From a checkpoint of a small mixture-of-experts model trained on Wikipedia: vocabulary 32000, 128 quick GELU neurons an expert.
Below are experts of layer 10 (counted from 0) of a mixture-of-experts language model. Rows are named router (the router's row for the expert) and show model dimensions 392-447. Each number is 128 + 24 x the weight over its row's rms, rounded and kept within 0 to 255. Numbers have three digits each.
After each expert's rows: a language model's description of what the expert responds to. This comes from a sample of Wikipedia text that the model never trained on.

# expert 31
router:144136137120146133143117089125114142163138115141087149140091153168143160149118144084120092099147164172159109134167081092123140183109143147088111138128134115118063096105
Description: Transport and places. Function words and commas in railway, airport and route descriptions, such as railway, station, Airport, Line:, the, of.

# expert 23
router:124109108090164133117093078144127133166092116128112134153133140138145141125126142108135075183138142127167097069164161137148161157116099110074098126132127108137087111083
Description: Numbers and quantifiers. Counts and quantities such as 24th, 45 minutes, 190, and quantifiers and possessives like his, their, many, several.

# expert 17
router:085139107093137143159082107123153125128122112183128146118109149134145142138136117131107127148105138174128073138134129073120114107075125118123127138148166124116135079108
Description: Sentence ends and taxonomy. Periods, line breaks, closing parentheses and heading markers, plus word pieces of Latin binomial species names, such as ryukyuensis, bismarcki.

# expert 5
router:145114147065163113104126119170149135174134120145091137136111133106154145128129088134098114146121119107128138073126182121121136140111114121115115152139149123104143109098
Description: Slavic and Eastern European names. Word pieces of Slavic, Romanian and Eastern European names and places, often in tables or lists, such as Stojković, Dzmitry, Cocis.

# expert 29
router:092130129098142128146140083129136134132076091145145125108100151130171118152088138125110112120134130117153097087160130096139154120149127130115072170155161153105101096102
Description: Section headings. Wiki heading markers == and === and the heading words inside them, such as History, Production, Personal, coaching career.

# expert 25
router:127140120114128144159142140157104100109085144119100108139108150106134161142099086103109117114101111151121144119161109123131125116104073127121085130124136131070146114084
Description: Name-initial pieces. Capitalised or short first pieces of names and foreign words, such as al-, El, La, de, and e in emir.

# expert 18
router:072128133141160160151094086145107089137089116129102145144139158140125124153128157099119123121096128119126105133150124095155138123067117186111115124169151161081129095141
Description: Mid-word name pieces. Short syllable pieces in the middle of foreign, often South Asian, names and long words, such as Mam-mootty, Zam-orins, Chish-ti.

# expert 4
router:117158131103154140139110109103098118117152119153132144149128143139119106136102115119139092184136155136153105112128125101147132151121113165087101199121154157109127149115
Description: Sports teams and stats. Team and place names, sport words and pipes in sports articles and stat tables, such as San Francisco, basketball, touchdown, yards.

# expert 11
router:127141084141122148147136128122127121128120101167114119149116166105142157150094107126128128154088099115144090077174129072132155129094101167090090142184126150107105106086
Description: List and coordinating connectors. Connecting words and punctuation between list items, such as and, commas, semicolons, such as, and the dashes starting bulleted entries.

# expert 20
router:124159141126151134136095092130112130145132078124105146123095143125118117144110090114108088129122134151139110142124132095179179150107103134117099143158169138084118128121
Description: Places and directions. Location words in descriptions of sites and buildings, such as north, south, located, house, often after the or a.

# expert 19
router:141110119105124137136121133122133100112116088120124152106069130129132172142109115095107118132101154120169067113166139109158152154114096128108112164175122129128061096112
Description: Table pipes and headers. Pipes, semicolons and dividers in numeric sports or election tables, plus table-heading words like standings, results, Scientific classification.

# expert 14
router:118133126098127162136082109138139128160121098122122103125098159147151151177141133097150125111114154134155127102150146122128154109127107125115096122154136154102150120152
Description: Western European name fragments. Inner word pieces of French, Spanish, Scandinavian and other European proper names, such as Contamine, Romsdal, Compostela, Haute-Corse.

# expert 7
router:144141132120123123085090141091099122143104135144155139135144127136162135143123137140120105116125123131183086115145142116136158138131088133114125115154129144090126123117
Description: Infobox field labels. Line-initial dashes, field labels and coordinates in infobox key-value lists, such as Location:, Genus:, Born:, MPC, 54°.

# expert 10
router:100090156136129135146074106152134111110143091159129125144103176162101113141145135107131109125102094153127118129169084092138157130126121160085136136171180141096152125132
Description: Word-start fragments. Opening pieces of words split into subwords, often after re- or pre-, such as pack in repackaged, mitt, Pip, showcas.

# expert 9
router:086116138151149111115091115164160114131099111126136109139088141119141143162100100137096112185118122118144103127143134110156145122115111127080100165155150141104112117120
Description: Work titles and awards. Words inside titles of films, shows, books and songs, and award names, such as Best, Award, Night, Festival, Love, Comedy.

# expert 12
router:082096136078157156156108080128160141155098088144106157150101158123137163128104126095139141107083101123158107117144122091159159134105126129114097143177139150126145110145
Description: Dates and time prepositions. Month names, day numbers and years in birth dates and timelines, plus in, on, from and until before dates, e.g. Born: January 28.

# expert 2
router:074137159126128129152127117142143115149097108148102136149085116090140169143128125113112082167099105124169088112167138071151152125057105124107095134143121125126077125128
Description: Verbs and relational nouns. Verbs, participles and relation nouns in general prose, often after to/be/the, such as together, developed, relationship, connection.

# expert 26
router:116184127111120168136107129138188083150125101139122105167085166121127124123087121091103119110143170139151111074141137119116118149128100114111094162144133147108123105105
Description: Sports competitions. Sports results text and tables: Cup, Championship, medal, Olympic, plus table pipes and list dashes in athlete records.

# expert 0
router:076131135118162153135126123167123105137097098153129149148120136144147130165090110116121147170074104160142093141130098108145137183099098155084104145133129143125096090102
Description: CJK bytes and name starts. Raw bytes of Chinese or Japanese characters, plus first-name starts and digits in tables and lists, such as David, John, Ka.

# expert 24
router:100148150141129142130111107122119087123141112143126112130128117131156168167064041126136098188100122142137113163172104102156153144108123173150122148117181153116090141104
Description: Science terms and prefixes. Word prefixes and letter pieces in biology, chemistry and anatomy text, such as sub, anti, pre-mammillary, endo-cardial, MeO, plus line breaks.

# expert 21
router:096119157120128145126085066132118130110077134132088090125105123104146139177142092079140090178137116120135115096149135087128185120115117146114118140127126129118125115107
Description: Law and politics words. Words in government, court and party contexts, such as the, federal, Republican, Labour, rights, Supreme Court, United States.

# expert 13
router:117117153059130150085109093138139099135138111148120152145133149115136161163098119103135088127097105126145124110144147113126122155093104129084091152156157141121062105100
Description: Media releases and ratings. Pipes in review-score and league tables, plus media words in release contexts, such as video, TV, ISBN, Records, Nintendo.

# expert 15
router:109137165073176141158111095126117117167126125143066156163113132127170131162155091083083132141097144147141108122124136079138145153109093161117095116168170104088141104162
Description: Clause boundaries in prose. Sentence-ending periods, commas and connectives that open a new clause in narrative prose, such as However, Although, because, while.

# expert 3
router:110142131105142143144108103153119108130111126142128145164125140141168181130119140128144145127085118146110089129157135096141147125107128127115107130133128134116108135154
Description: List and table fillers. Tokens in semicolon-separated lists and table cells: closing parentheses, abbreviations, durations, table header words like Nominated, Notes, Apps, Yes.

# expert 30
router:066150116113128119140073104139132075128098085147104148138111141107115143190126148116105112141138128128134127119156120100125150130100155133119119163154167134107129122108
Description: People roles and institutions. Nouns for roles, groups and institutions ending a noun phrase, such as coach, politician, director, University, School, people.

# expert 6
router:136114115101147151092119143171119092172097092134094127143144118075110119159128097127130093142128126087129145127122123070161156143101083195126129130148160131118099111126
Description: Line breaks and punctuation. Line breaks, hyphens inside compound names, opening quotes and parentheses, dashes and dollar signs, as in Yu-Gi-Oh, Alma-Ata, "(although".

# expert 16
router:087099116091150148127124130123144112124109125137140135140113155127161161135114101082114111147117088118172091073141143091133139135105099119110081108153123112105117101096
Description: Narrative function words. Articles, prepositions and linking verbs in running narrative prose about events and causes, such as the, of, took, because, despite.

# expert 1
router:098135134089149107135089116175136134116145098159121101147102140116139120137093114113069134159141094124128086084149141087133162153107109167130084163136169145126121114106
Description: Verbs, pronouns, the prefix re-. Auxiliaries, subject pronouns and commas in biographical or historical prose, such as was, he, been, plus the prefix re- in reorganised.

# expert 27
router:117156140111148144140093116134178087136086119157106163107103142109123133154105153101117118153081117120137108101138159101154125112080148146119130126161162162083128113098
Description: Ordinals and relation words. Words after the or a naming order or relation, such as first, second, last, younger brother, part of, one month.

# expert 28
router:110130142080134144137127093111106071124116091155089128149102107103152153124114111117122132146097116103156085142149139144148146137127155161111114145126136166088143106105
Description: Math and numeric notation. LaTeX symbols, digits within coordinates and large numbers, and unusual scripts, such as \mathbf, {, ^{, ·, 4.9.

# expert 8
router:121107129124144137093081113126147103143107092112144127137147152122163140158114096116116101117111145120132089108133115108173123130083116120093096146137143146114098108152
Description: Table cells and headers. Cells in wiki tables, such as column headers like Candidate, Votes, Title, Genre, plus numbers, dashes and blank cells.

# expert 22
router:108124106132132136142118098110155106124117109134137095153082130147129147142141103087113131127077149139113088152183171113133175134114131164087101159125125110118076112105
Description: Census and demographics. Population and percentage tokens in census or demographics sections, such as population, census, .4%, average, plus pipes in vote-share tables.